{
  "experts_per_token": 1,
  "normalize_top_k": false,
  "routed_scale": 2.0,
  "balance_loss": 0.000337,
  "init_std_router": 0.00992,
  "optimizer": "soap_variant",
  "batch_tokens": 65536,
  "seq_len": 256,
  "train_tokens": 297600000,
  "dataset": "wikipedia_en"
}
Below are experts of layer 4 (counted from 0) of a mixture-of-experts language model. Rows are named router (the router's row for the expert), gate (a neuron's input weights, with its number), up (a neuron's input weights, with its number) and show model dimensions 0-255. Each number is 128 + 32 x the weight over its row's rms, rounded and kept within 0 to 255. Numbers have three digits each.
Before each expert's rows: "mostly gets" lists some tokens that are sent to it at least half of the time. This comes from a sample of Wikipedia text that the model never trained on.

# expert 0
mostly gets: " Date", " Time", " Town", " Har", " Raj", " Michael"
router:134124103149077108045128131173153169070129129102125161104089146125113125092106095177175157121067104115136145173110124115139129089138139115197153123131095135162133111180128071050156137130147152112109191093169083130089173140160198122125114166142109112164047145134175127139096147116159127131151109128105150126121094145162111149133110092142142145122171164172130097136205116066122120134133151094165082155106184171145153086142192170176180153097141076134111136157092111095158183111128118185124173170173086186101134089085161147131099134080121085139084121145112105159082051073137141097125091098129098137099134158095184109050184166127158106081101123163168140071112109146083156116052085172123096061156143112144116142156102104152145117108097164132149168115123100113136097147141129
gate35:121063082191155152115141105152073087054143115100152135166123129168144118108126070126108113125134109184169090160048110163128111124104115108068124145115145086152099106114132151171131117188113100099229054164117131135114158116137150115116105100078166157073152135117098127160129152161120087126124113188150168125148147098135094193152135123132110092085164163104083080126127104161111102108135118093147153153167085164130097171104110167141163150143091088155127044146093123169108084105124095130107120097132202143125124122119082107112151123135081115123126140124114134143172088136130136203148134117066130150137076115112182142124184124153159134123164167112057174108120142151112147086154087143123108053049111170180078117159143082145094078147168183149130173148175146094124158180072103
up35:154129113163135123120130188145086162096125099108138114143097119103148120121146090151150112144123084159140146112102114147094153150157174098089113134101120162115145152120161156105112109173199179061140128124093166150132144138124139143183133138111168129149151107121146143079179135109098073053163165155175091181109148147126175170089172118174071186131105123155121123121076117140127138238144085150226085137159103140129050151139118139171116136132148118154116136163096076202162201106137140160060148150134116130086123167166131127111136140149099107127100129167122113105103152121152080122133124091132168177135158194098110111059086121104172078096145079085096138133117162182109113113168167074119118103155080137105158146161151101092138092158153153088165147070121084110122072176215159
gate36:147075105128097105132051108129151088150160114109164160087154119107094140136133114156100107153137096176134156140204137171112118150110148136143119141142077085081131147112146122122133152143162124105142159081152093085060175111089144149176113146049139104141100148154108161108109170152076185105116133112177116131117114101165113085123149171131143144183156110109142111088093094079110145112098127123086158105103123148130186076136100195109146057133154142093098127107146164150150094114116170084134116156086117149139157087158128162123097144084178086119153169126094172111121048143165114099117127164110100122100169213131131161103184122109155151164112079082107134141106158129057128113048118072101131134170118136201140137156061118103131120172132153135206149065150075165043132100172186
up36:102150119102176107158139137154132166113126152142109156148095147150156089173119091101127097178154100132098105176099054069137163101090070103143136057075197081089154143170142161144097087072135103137156118146197174102097083092159142139094130131132125145099063091145134134153190077128089110170124081165129083087097082124137186161121133140203129126112100070144134116130121167191123133109206128125076144210173096133092102208178116091114152095125098169146132092123152157113093105095165077117100103116102136113083142149079146148145090142122131179144182097181111183115170082123132149178123120120110147128123156095138123097168143101125068110077141149129112176138133064155174101167167148130085144132112185122129098094125193155122096151118118116113100157163135119136112098161091123
gate37:095102147170099117090106169076140105133161151128159110131202093141132129148208150132120154110103123152156222114097036200112137132128140195159129126121179132082115160146104099076162116102132130159125159080144083145126079148103044140142096077165156109152049183098117159110111159118128117101157133133126139089090122137115135115181102151087126125112143101129178069171097106167089113086137106145144115151110160136089114107141125166141149163082135117076113171145075119162135170111122118142142210119136132099116130118121115204126100104171128118129116151133049126084137070136128090117130150121115159075129116098116161142205155112119111130101155147147154110158102153046090140101140133130106137096102114134088116100097005103120025125088139137110129139162086147092143140098118156
up37:173107109135077082089083155184151104096131125164156143145105134124099069129110133194147124113120052148142069221133129163123192175079083128112136109165135145091104154103163160108052146074101143195167102108133115106092103088159154184117122160186119148078086117153139104169129133135136171170139120115137142101149149147135139148144089123160101146110122109143130117195104093133116131121128100114138103150085092123126064149101152110115144163170054099083095119155178169118130094080119146097138089107045120141158130072184115137160148131126118119175171103114083171134125150130064082124122086052102159094129152171080139134133161140108121140172121117154121096095144086136106109109112093082101135165155115139084166090152068105088168050131132127179128072089113156154153131113043107
gate38:172136139140122100155061140060136175115172095125081128166158171089164151133112171136137166095138160096118097162146099118112132048161050102120086128150149135113092148098123147161095142158120170119155135097114104112143158142108142127128137129130131107109082136135159103105110161115132086090135132061096121092143060148154054125121080162151063132128128151147109184121101094122137151103145113104140126133099136120177182180078082165129111175079123120184150111166130101170168189151026112167094109142105144170075119106065142096077133121144091062157142155105147120125084118075130101146069134154033116115091141161122170108168123071074155114163124134156153138118139051102098138069146117184163140127101126200172121169175109109100150144094137116148133162106131099097118060153156110
up38:099140135119179127140064138156154204135113127095137139139113141161147125105136118149191145199129165105135104137084084095110126183097198107147156128116067162144183129160149147110113158153153108205140126114147073115187126143119112109142186140140151093149094094100128121119103112146091084164122142159129139120141160104161121201125134120096125180168043110132157144158132127180121160162107117107111201147093054154128140158169120145127067141121130116187085147086113098142118188134145140113150135135155123111137209182079123076157157152142111144158121064103187189165164100168130091106175124118118154103101086197118070144073151147133184106085119036093110131132097138081119161155071141132145123196129166138152118175111144105074107095135127139129168147157158140150201128142113156
gate39:137093109195155115106130160134094178063168119108159131126114108129128101120162103116074119121162192170105158097096134144096148130125166147135092102111148083165062101155078058104093159092096064124127135114092191148121183102151180166084113124093102118148058131070197158150080153105197139116133148197122130147164068080092139148063120128104109186078087121107108095150143183143153121121101119104200179153088149107165178101141109081104151145122109170098123124134068085095122134123114150167114145099146097073069073095113122100109134109141124101122156106128109109092078172116103109151103170146116123078056179152150165144143145117163122110153054067208162151104147124168131135109138143075138118139155169149172151113098132126135143097100136122136096145152161129156122186160100114
up39:105188106166168092133159171149089096156108108136150160184123109140152119144136120094175063118160109134068117076155100080101119106120079134139126139143172136113134169113122127111120062122073072109088110195140170085171144114111114056121141175158108183082110175119115113137153125145138141095174118135180124127170148130137137078104097162138144133189097096119166208093186150146132144083097134152162118138121158144106140113132186074168107170084110177131071087133084112066123157120086185181120175129140107079082142139129134100141151094142175173106150132132124160143110090134137073192079120155101166137109090123130099175092145201109166107070107139184067091125139108120093090165161190160091132177057100181154118125139183117106089136136130124118098149178086124163124147126127107
gate40:102130133160100149139160087164129158109149090103140096136041143140091125145143138106103142123151174135101129104116178129116139130151125137168100115126154138106092103128162163105116136191166153135136186143169158039112161162075143149140124114134108112185103125133088102124132173171144087117185128090080166164128159161150109091092130093179119155167178206140112075085136131107124136147144106150146129147168123101121158139138160122198161092106123113111176122116114131099106127073187065157098099158114150157084134070045143075055132159106109169133129119082177109090153112094170183109173137093114135129113173115163159172089171118153094085110151110118188174173194094158110080092100088164085068196092087128075131074139187132094175148187133110134133148119139099125099125102148161
up40:097157111160107141150140121147126110148115087138059158127091134104072072105120114132096121103109078121120143089059148143159174140147077140196150186102152171096081061042190109143187081081129117134116151036144151137136120139129141116106167126184120151093120149142124201103121143071127149090151200093094132119093146151136115114128074111189152108151100141103109085062112143105095134098141124155115110120202095122093167129136160206081155152110085125091090140150123097154100139149140119167189161102108153114121140160058105155174100083130172083163116096133143115102138107131113096077077113153165185137179120107109135184136101127129135130127117132113106179160137114119198150119135191092177070135086141057155125134160075138115174152137093122127105129171094135169165148149112113

# expert 2
mostly gets: " he", " she", " He", " they", " MPC", " ·"
router:162161110123101149120094212061128130168108153096183089145132129094073065114144116088087128111119132170170125123134136145154179123111148178146128122137104117077117166144150129120069140123118167147085194163131096102115169068109140083134076139148150136135130132152182098106151208141170137114162117121101094114075125160140139108138127066100169130103011105102113125171082155117152105148136115134087100114180120110112081127162162047161081081096140113131089032107114082120135158121160105143157130077151153080141127114149123088130087096124105105105137100165135142152149194122174087103115153131152114152156100163183111101144128101158120095130149124129134147118151115125115134125046195084190172052161109136119073109080109171136108114061118119120187127175121103135122133086130180
gate8:093091124159108112074082073111143086134115161158119191075140132192087137115167088108171116167119090059087066102157123139103106171160120159077091217119141102062151167139148117134140119150134116127156116085109148114158084154113153146154090104124175109110151119112113112144170138110148122209110154151139181144122161231125161083113097160133143118153128137161145112120056122130129128094106097147093099138118154098158099161097088075103121139133111079190091119109180147153167090128109135128174188111112157104157123118139154147153123189100121069110129143157142169126122122116086168077065193114125157120130099119137112106106120166051084094100216136135119135141125109131108188095110140191150135115086129097111114164129123146132104124167142161201171071077103089060130090093140127
up8:184184120082139125128132169132078147137150146136085062164165107103204134124115115099141107077108111179171161100092096129134090055145152096142139122126096146176143132189096069124087164126112122128134127152174135151133145106130093126073142063090028101125132145144082140120080113190089181099109070114083084124216118090179142157133119127086068160130132094110133138108137163119149157139138115161140158152137118110112146159159059079156105132127179143146122100165093121119157174129098146161074062099133089143103129181162110107096146162091131184141153087116095052123081161108125117130152117078180136133105133113105144145077152140198139119132159106087144102085104167117096125175112165136114208131161109141193139114100174105106143194102146127113108127187163128147149174135156114
gate9:108122129117123170128086085136126167100111151081155171146130172102168131149112099143113130139102148102138101097164160087163214164105088145089081172136023077130106096172104199106094105142047140113111122157074088082102163073129199151133137118128114058078127116125141117093149127155142141119112131111235147072109118169114144087087158140136118099145091142135105142135170134153057137097145111109131163108128147106138147150120174146133117098055099080154114120104129148104113075136123159154138133108139137103100077108111131141150128144123108088136079088174119151122095118125151148134128154065070121202182117135170126155102184115206137123162129093095088075179108165119075121133096095175062189119121091132155097080139180106133137109169114088109157106126155136102055115117111104
up9:096107156091077104079145136068159155105162152139105129091102102111109119110080155107181128169052110126147132168126141107117144110099157154105107133144116151138125143103094166080129103082098112139182137134131134127127154134109139066083157140090155117208181123066126113124114177084106130115126078115097125054157184179118103108125187129111117131162146078066114152150059105119129108152124136101146183147143112106110125112114114143117155100083134136121135206145053141107108170137119049110146164098129137072154141093168128185126152173104157109153064098197119118122137097041138140129152165169124143125154146078174124156132114146153164123141080080157189130108174121118101111127159142078102142057188061174073204164154139152173117123053098110095132132070119128142114156113106129
gate10:140038126115121178125124120199129114103071106149116065128094055119140158144175151126078118163140098199109140126124128167176154153089155135146150114155165097116162123138098096129155093147153100114123151137156080159127162124159088107129145178179125166154177183115150116102111120135119159178180096102213129120168141126126139140138138095107174160087127136139113101159122139156083142167068155090157060113173097095113166167188123142088129092118089143155132129130090082097122183148128085129127102072125181051175179102158138098128140148207110106122148136126104167157171191121147166118082132137123114076102174127118144153092110059142141211110175146084115141099149144121155143136078138082143134144154127111145201201136120165143141106151071136122153101103138039100148132137113165
up10:111146138152070074108107165114128132073171188102129158140135208090095101124144140176089129091152129064107110106131125161103102093176075128119105181147159121128124155140172136123083177114124132116104116109089141107165058095087120125073087087082082154149096138148140122091110125127141174125135160125033103094116075096135129129135126141117158035144088137138124176161144098125125118153182119117108212146114201164115087099154150105168112123136091158097080119115131121140125124109084227131111152101127171147093153115183116125164155143067193158108110117147130111179159058131134146110154129100151150160082115127140127087144123190128133117145147128114089134094119143169153097194185110189106126150121129074108116134121114117071121112097121176128056146074068187093136071117098121
gate11:119107136127115169076119143109094108137119096127094111214144083147152140229146095090104066171101167107123135144170165129149149122175163107133142161164155124110104165136129165156126165104135168135079140151088147106177157093138135116121078085122100124107112137126122126129112160109168139143055150070138096089085071136101116030108137085164103132121136114145118162124136067117136071121163206155140153153141087110105131106121140102114118099134145118094085129097163125100128091126169169112102156107122127120130190097179110131088114177104159114155112142156123203060143194188121145101125182098110158101137136082133111095191108163130157148132199155096173145057144162071123149098073168083137098104167103075154141115189155142147095127132121092075198096080133066130098097136151130
up11:169157141123163166101061146120143143095079107161154131176136168089101086131126147097113153078092194161136208167130163119154159103090136179145143139107129134087086184145149166160103126105073165081134152169132127117153070173153146102073158056104129127166110133119126121109156130112098146124166097099092111084124065080092087118152116108108132103148081096162138110168163129114122083123147159205125171177090094182150128162116120149123136122151139154071098114134118115145143075149169109079153193097114174184125132104125189120109160115096180103122157145147148122104133183146080177082109144162165136150130158142142091129133168143065118095165214109134111138153137160097070133130080169101145143110164087173161109110170165176139121185180107127167110047146157053102093124105122126
gate12:110112135143100171145074104090112111110089169124075102157087114092018055114109122115174163133144141080181177149113136123103158131128162131118144112037174155121167091159135093150153108119094182128118137139176150172103112073103092087109114176095131138107170083126186128126184114155139120133137066065165122094073117109117180105103123139115172138135151146129136122102139188143116084133144182102135163138187130159141109082080161118044123094163151108216110093134161124125116124160138134093076158102081154139117074180188159121133122106108168134160136108155178126109166137116132114109156203140168117150111103122149180163103146088124125156102113121157092072170138146129175144079126096137147121142064112191106131128099132132175127145138088093093123126191130176111185121170180118
up12:159122108145128186108130188093152068183138135091132141090187086203090111139143085068193114111131145148058095109132166116149085092156117137120079173178123100145110166124140106172143088155165077126124129183114081126116116151170104177102116113139112118059121097114102155150082103149072107170146135134139142108120113133163078124087146144179108123058115107148145117144132125115135060139106089138112071142117109114152103107079170169170150116079047179140158108165083134105150128149064141067052094137197040157169145134141108166111196184137137126093191129092123112134157129182164169124141107147152141121110149090146088118136160114178058138161146153116147135111098085122112071177127153120148091098130150095120120116138057146116136138120151109113083097123108148110103117121081093
gate13:131152156182106127124097138116134101117115174172167137177061150083174116110180103111119095112167124104113117175101102136119129133146161127155176234081054123100110130131172095100135165133186184178093191119146118105114138117165135074153132091136125142171102148129171119105104052103170176086127109132076193112114131129110130161174065191106115140136112117108202160133110097144139182095199107113112129127166155085155132137160101130143196183121177094116097108125108125119203112113085074123146124147127128101118144118155088118088160169110157172161156154134119091163132157136090167122131140141192109102060125113098106119165140091205085103085184163128131102151140099186120109130106113096127130110179107122080111095153130122090167081121144110162151187142153167121139082178160163
up13:121187110230076061115096164073082160130123149163150177184098138157126165137175129147083119097134145084120179180121099145135132090137145154117169130106083162117186126101166121108054135161162217160097157086114083129088174140117127129149105142133110109146105100133153101166153126140195130103137132186092097160145122097149099135195123163068094128112148099129145140130118048129160180066184184136132141146085099085098132188109129115163171170100172116120129120130130130095144110137110131142121137110127160121079135122162106088141149149122131129191114217135166098201184158149109127080124125097146139125094122099115114143141143098134107166057169177126169131121141150143109108134129135102108138140186114164136154056142159119135165107123130114128156153131115128122123077178171236

# expert 1
mostly gets: " \"", " (", "\",", "′", ".\"", "("
router:142121068105162073112127130079158109131129121128093172131139139193067134158108158128058097159118157128164154154148100117100147136088170132101127121128132150101174163129086150093142154101150116216141112098219132128117125140083096085134149143158194142140152089065124088137150109128122165135124066124142109101132140156132138142144151103085116112156170163080094152142124122183118134158120132096089131145187101137091117076111074075080112156107106189116149084162120120159107089094124145156083108128096125135099118047139135140071148131110079167160096163137125188121194175131112098147092129188138175128066143156116086117193180058111181142172121101129149172129159177118148129143122164139134171136155155111171114199044107122179114153097144183106108057121134123174101170079123133
gate8:098083076183130080104096123131106154111162146176147162128099162080151140104133142080090078090140183149129186159216105142133117086066113111100150114201105180205142120176124184101084134158136157150138070175106180077147136087151128155125108170112143123176153118193059156125124157112114137163153112131139109087127130178156163110056140117104141094180182091178135154134138087139126119130120121109101158149153144126123091100099119083077122114111130144129108188148134111101106179102145138174130113135125145141106138122143113099073167121164104176108090157111158124149119126086158091094170082130067162103154067098081134166129110147096139150081132152145124125074161127033118154059121113066105145163135137178157137091168136120135175082107119138167103119190114136153085105149200127
up8:139158147122170167181157092095143135099074104089122106129147111195141146161121119201150123156118060124157079148035123105110133167170124152159121121079162085091121128081119093209146133092120135108111170087133058182104091166126066138117160109152145101072078158098195099105148108164187147082115168120111107159138125085088091128197094169117098140089092137148160103133121165103111172179110174179160121160111106124112101163141133176189122094147161104114140110128134103140156100118103129104132127156101128091190102152154191170150125116103168065149145069110109109110125115140055140196113177136157091160128186155167129119165146114181151135174158138116127132153109120193135095164146130190135131120158153089136119196112106150115066157146107115097111140078123142120160154125076140
gate9:136140168120094119089190118121123089154164135145104148088095136134167128115160112153066118122170160112107109120104100107110138136169079090138152166160154148152180154123095105198172127220096102101126154069184142161155104105105127101138156171082177091119088099139148132146025143163134153168194121128106163141163126091085076118069153116134085153156117082082101072124157135128127079150145112122121170061147080101101146094138099082096092119109063138136186121156169155160126109107145113168191108128099172135131115147097134181077140080162122119110157092101130125125140106131113133157129109188108172090181140105192109077104193139096086090081101120129117124132142133125159093151113118182112178109148172113073088156158151061106175142088113156135117106151117071143094191178123121
up9:175119067091163121105105162138164090152127120134123109083113190128150175144060186091118116130120150147155087128041111161115160071134197088115083134143104111126188162143108113084167134110216138098098172127127089137200134106160061073135158180068169113100139127079086112116104166139083124174132141102144074123084191145111098103108134110075147136175081129140170129129118117090129132140103107101120133111092138123135129080127147125101032060119148095112141059119152158151159154150107148128113113183160153151121064169065117112139103129103139114135144166107142151144138101175148160170155132095175149115086174158186128125106118217099160126131117139102121147155057123125096102172088149113080115107141132063127136160128109136093144141125081184185118115144116085115124091087129141
gate10:134076165142126052106147141061151095202117096163149129145088161103112150126141190150117124119128124132172127121134069147116134148052163124131094136110084103150137131132074116120147125148158165166117081078143145116148074136151145127174161152192139103222144122116168120175111117136160158126127114102156119158152097087151106134169155124095134087126125131175141118089090133206138198141097078130138166116134110187100074106119160114150108158160122106118109152156070154132132122099130121129086059042082056170136149079160059102106091102164076101124120112146131091135114085089145133083097169137098171103149125133122160094166094164157107141136164174133151166077072101177116098146144155072121128198145132112177116148123150078159087165103124218135122145145151178140167154091153143
up10:135129157157126131160118122131093141117131173086094059123170118130129089101107063089161140130114110151137101134070181092155126123165078154111187104121102210119150160100117104141124116108126126148148150196161103131214102126118149134177165152128136144102102107178129110126167120106181157110163100137164114133109075116142130104168096156157090183107121055116130042121079143025135108114172175115105161155115115069076135124072112123134134119131173114126147183094136092100122155199114104116149139145128088152134155094079157136110112172102129118124149085154123136097199127188126083180143134099098131200174099148154137170133138089125148111106096139177074114232135140085104115132131116134162060047136155124086135099176100106096155096109146139091133175120135122139132084178148165
gate11:126112161133143181174098162133111074091123158157170168125094112067147168100170151195183131140138131197160115045198133054126173118133225177109111116167187122095156107082178169127088113129133129124093157137132155115118105104153091128161170136091177138075126159117101093200186143129143114131124100135179098165148134125081130164170122120142104125111166154128149192118144113135133148082132103166092146151115149167233165144132129129138142081095097126140092147172032129159152099113178154118111165136094141130175143113121145126154096127069216133179153103129132111085118145119123167133098117116133093122175141169138106140122090077136160140145153122114096060154120096091152165150135114165083098121153133112171160124146079147107126169115137134181153107152181080140173127161107149
up11:157121154162142156077121142181148151124077134099135116165126123180157091113081159090107112087067121152142182148132163121166132153085022106073139131157111163188121136182099163111150104151112157118157092154079107173085126078107196085106100057129097142108099122151130123103093156159186135101135128136069102120099139105115132151126157055163126128113091079134152158141099103097148126133164164136200128103128163138108111122174133164085159091111097126158103174051113124096165215120140153076149150123200114171162084145135123132078182160161145093111180131097153113109103086148116112080080144117117090131163142084103131100147104112136105138113088101107100188147157152107115082045074145158155155168095138099093161110108194138117165165154110159112136090111071122134116157084135160
gate12:154155088169118157132098114110101132142072194124177146125128179160149173143138159142074104108136120070091141154143122118099135095064153104142136093175099185141165146107114142109152159160182183119116153131177089110111143131125147143122143121143175139160145167130127187130135104248134131095121087158135107111157132132115136130147135114140120089133148155162109107174159095163178114159095138075151159144139053118138131058088017097201225158118099095171072132111160139152223106170149150150108131154156130068111163143150106140121145094133161129095109164151078124090122096135113125087134134077151119070177142131065205179133169103159163159120162169124146107141173113107160176138156154120167140140161122109115082145089121134166140106099113066125082110143129157138146128111115091
up12:106107115104120076125121121151147070060142144142106113131104114202158132138106131092137129125103128149069120134111121142116171156180103100076155148121107147075117136183143165131165143153115123099146128142155111141117117124108187151103142167147135143072103133099095103113153095133146129154171121140172178187087149177166204146145144090122126138108140140154120149100148129123133058129123119147198127214110161128117150185153104159138094083118190132101090223112116120085115120086113138156179125155077114110136165126136117137157160104098138076082157133155171137087155104136115078139134096131125093147162167145117145148139117170251121162176131081090107097187110129159188137117109124046122166131128129100110062133110145214086129135148087135081099040142144073062087108181113122
gate13:084115144137083158108126120148081071113085168187123153141173085177140106221130119085114125086112151123142152138120111105121189092135091126103146092060122126190128138177117180132212128066138124137151173094121126096104104147108101078126134110124190097156131114118150115107133122202082153107112170154167076152143108117152073106123098122161112169146106148085139118164150167114076235059134122166133186136132116130097158111108137124079134100084071083193116143162172127116102096171158097092118168129077154091200105111111102108114148177136148150106115152091150086131130179148133076077122123105110178111121144103124138098155109193148131127091130089178146156137148116170108132109155204165080158112153134116166118146128143106110154093087128139102161107095145080075142161069151163
up13:117143176118080110121123128119153080154177089106170146112144088159100100103139153094174132176103139110085110144048116115146090114099090081134162161140120143089171166123127127178124104122060095183150064124135133184127175070161149130117084153132164131179127143151104159116085148145102146145181094098107112137154191133110166106109129134152186133152136136138122150132147167095182058174161136092192095175063119217127066129101185169147143083100114159150176120059100057118143125117143075094117124150142165120135127125160146170152169091102135075175176088157150114119150141127118115158093136133112101119104075112141158172157130105132101109152122129145122103167084174169109143125190157168146180145150141200067080160084149167109128102123098137137174143160163214143140136105097106

# expert 3
mostly gets: "ph", "Ch", " late", "born", " early", "="
router:099131179115161158193157097160087108151140129162134097126159119104184156149141138120149129127187122123072114082132154142133109147149085109085117144126165101135124106080141156225123105138105089070159064158052181127170085137147093183121148090087072135103166142133072176146127078132096098124094193132147133158160155102098128107113119189156101122125111088141138145100093123141132144094136116166144171108091121099138137186115089167102110107210123150129151197101161177134110113158121144058150095117110152103163135188146090129142155135174177142106168129092134101097106113176124164148165136105109128112185128076129118161148060150122079144152146142096084090173106116134160100131215117106112113210080108150106176081183185122074145129192155077144097130123118151104145129160121089
gate8:049089107157066133145070137117156093102116137112129104131182132066068152100083158131145113161177146202122150125097147125123106106129139110071160122096188153108130160081107067104146117110089109121100165150097175122097119173127141129128106127125118140140165093069149110119174094197182152122188171147126140150140125164122032114099121067157156128168120115140131138118054143124123134200120130080113109188145110119113092136077087193141108124099100114118157105103109177167102163109165147100154139111098200150162123086178177115168130132124139111151201143141133118142103065095170126084102108098066114155096095104156054075146144062143124129090106117154130138156139169144121124106175104138087144128105130181104132187082098114167141152071187117120093194108140136106099111122099144
up8:076070128133094130103131138143115149102149109093085164042097119175072129137114152089107153180096093142180140130143102185181156080124135136130085141106135088114174045107099120088120115118153138180162103134124101099144141153129115178145074170090077147091138190097120087136127115064111095111108154113089090167142120114164110115116165160098131124102139160075150113069127203147169106194143160108139143109094149183096146109171201141176130125168117134096162131087174105167162141169116086072177176105154122096192118138141108125120143198107126159110174127170149105149145132077109110145113134086096122149193040128072119115083162124122106157132129149163137132110154154095114146057110140071111133152125133187151135155123092096140140182099159111163222100149100123126117098110126154
gate9:093094172063091085129106124119113142131188115154087186156141150145204128109177110123126133083153132128158124161147122099156141181152086187151175106114157087073105072144154154152113120119090162097141087077091160102157129124152042146149142224064143137118078070119197187155157084190097044169146071090119162078092153096088095138117155152115120112177120149154128140117130094096150100151134178123221105132147151170130117083125154135111142072124146121127097150164130131078148116112104063112077121145123112134097124144139139090130131146123153081145210083098128088104107115142078160123142106150112132149107178088115168142150095144121127115136129110077095145193113160145149141121138170135134125139156130131104160156155111090127178145080154140135170090138109147101210142087164113
up9:162118119175146115123067090163114136133177095052101156141120120136141142091124087136152122109150139133142117137150138088173078121125149162135162098090126134163102132103125094135098135085146162056153136131141077081118101146124063093155124094118217086127102113152165152116117103126145081141208093120135072148063095138091075153168062158110154088153109125130105127118113160141139182152116114175102167089146142162106174096125045117129097175157136088213129120146118110148158130109157118120091102090102167179090143098111116154108138120071204135135184081147158126068099125144064137080105131181160136156089112149139100131114129133111095048170135114106070119167171131109097193126157100163102149125179056119169148098105138124165106147140169069129134101122101044140166140128085107
gate10:123115126084141108114173189121171108139127134104102110175057151136114103162082109132119114085154123113124135121114134141065099092098108093164093125050046154124129106108141101157178127146115140104087065114055111137091122115072164152135138066120152108079134134106209111144131141084172093102126155204148107154144102140109153133081077133122140154134115132071096103084134106089049053137152125082154089142139118110114114161089132150118138121164087167160112130168165114069117080138076156147150145132120150144091078140076162102171119133123100109162181100133110124100148165093164117143111122072111137113147176158158134161154153111107191076187150056131111134167106089051125138124160063091185102084114153132063146101137149092121133075096167143138140060124147117137105164189134123
up10:073137127154103148160158091146108154117133067158165173105108153176145105093134167135146159123024147094125091187113101087098102116140207123112135132118133108205056113122135150118097176173120141099154151123143094129151164105138125148103099130133129141157160144168155153099089134139158153116140116067154116156147186128138090162155196108092129109133101149168145172127162189053126117106109090164104118099085116154108096139150146072121148129114123123129125113082102078127190195117178218108178115169168087117151130093144095123124187107130134119073123111111131091130143101230068176098139101170163132154200051115129119133122144156093142153127093094165153134143080087109069095121128112115134141083136133127139119147162136131125086107127042093122189133124090131094130124073080122
gate11:112150160105139107151119161109133089102105152157108084098136202097091189131120125153104064098115110118114103125159133190142114161105037103090087182163131136136124113105122095148121089175139083111151113092112144117146161074139095171122101127063158048117077099160077130142171106130106160129134115123133082194113123134091111087129140155083113176113150073147165171155167114168102072167091155120184107107142198137114166181127141132158152110125100128113120062104155135123136164164162143140095146072079118161137119147118107120112113088107159148123136066109155116114159164066195101084135142079125054126086091093190164063148103060135154157184131162147184108197096069132119136063123146122152108104108137133144154093111127103087136131103129050137169101116120172126133154159128102
up11:211120100164123150179140086125073090153114183126147124121099140088181114161120099105160123061134136084117110141139157114131111064087134191106115156097148156109141158093067177135100138120119134193156147171134147103102118146140097108140119102183078121158128145119080139089106204162117110143183150148104172144135128138115117173120093153098103152103167136101128083134188060090100086135100113145080148131121169139172135109125192106160085118094091171153124110087122124206160132127100149139115094130149111148097164137049064123130137146139164166104156191165086156121164154180084157136093100160135128089127074166188126143165122156156136071108119101116073124100120158207152140144111114074144118119136145091147108057123082127186116140138210173107126114176134128192136095078117152
gate12:130117117020176083111162120174113093086106111125146091136093154113106134183097092115132180083154104109103088178175081178172118159135112123069144188134157087089070148109156118163095146081156072106160134099128180114121054072059111123175139084080153197142131153134152083097110103117179070113111161124106046089198127145139163099082149130124160110167077131191128132080120088151148125142132124123093124114152170118176164133095092158147108153170113131145172112088106101133123182140148142087144157134118204123121104126172108179125167138131232115129098138129103131141178131122115117137101125165130146155111112146101155114101158112112111128051147130122132104189185122142145125096142112152159147118150125124131137130095130135123096109104118122125128110155147036101151162185128193
up12:111123153164146188109089107078224158142147133135093159133155113114105096164124137135109081158133114153110127075115158096105105190140131145114162143163097115144134115102154089177132077142120166137080114082114154146104178146149131127141121080111114165141184083149133205120154143094080158139145109139048124106113112112073143149090104145114158101115094139121069131137059147135127137165152147137152066126136095197084095152136100058125140140120072095134082073134170126142155109172145092151105088152126099151154109153167149137111150102198106171159138123193107080125110139109207127156122108166120128128104127145065167111128125177163161175179086116135144143094035091142097128152147118127119142033172162089172127173146095150128215153130144145083098089145104164154072096113155166
gate13:160122162152123088128078126120132144108105096169101048098127145104097171134132167143147116127153155111146097115074146119124164130083152110109093051165158149106125131115149101121167125127132111128114162117129114150168085146062117113097107110109211124094125114148126053112073121093100119137082127081121113104122152141110096112066165111153128051107161133088114126152139148071117165160217127161072136090131060034082183188086090115156133116126138163165170065120129124153184141138113064126142125119142160087077134131105140141087192119142114067167125079162119098137117073151133118170126176103111113120136129125121154159123078103104088107126176100033125107098126102156126132176173163123131089119154125157105135107122175134118054135172117118151112158129130164145092044203166145
up13:127102168140169127110111089174119177179160123126143041168181155128143128091170121156137154141122172182142145088075135099170134150129146077137108079130208130117138160089090100165111143139160174099126139112125138080143178074130146146084150109154139103149180112127114137161105139112210122170120150090153125066154186130160107102120164066123134102116149145186130111109155136129178142136069098153062106165107102063106164150135113138065127079133102183115150084111141125117162137101140108039169109132138094098098148142088147105136151139141150058173095058163140132152132098167107128197187081146083148107118099175184196167127119157137089118067122159108111087095098094136160144127181157106158164096064125147127119145118148093079098132142092142098100085144160149122101148136178152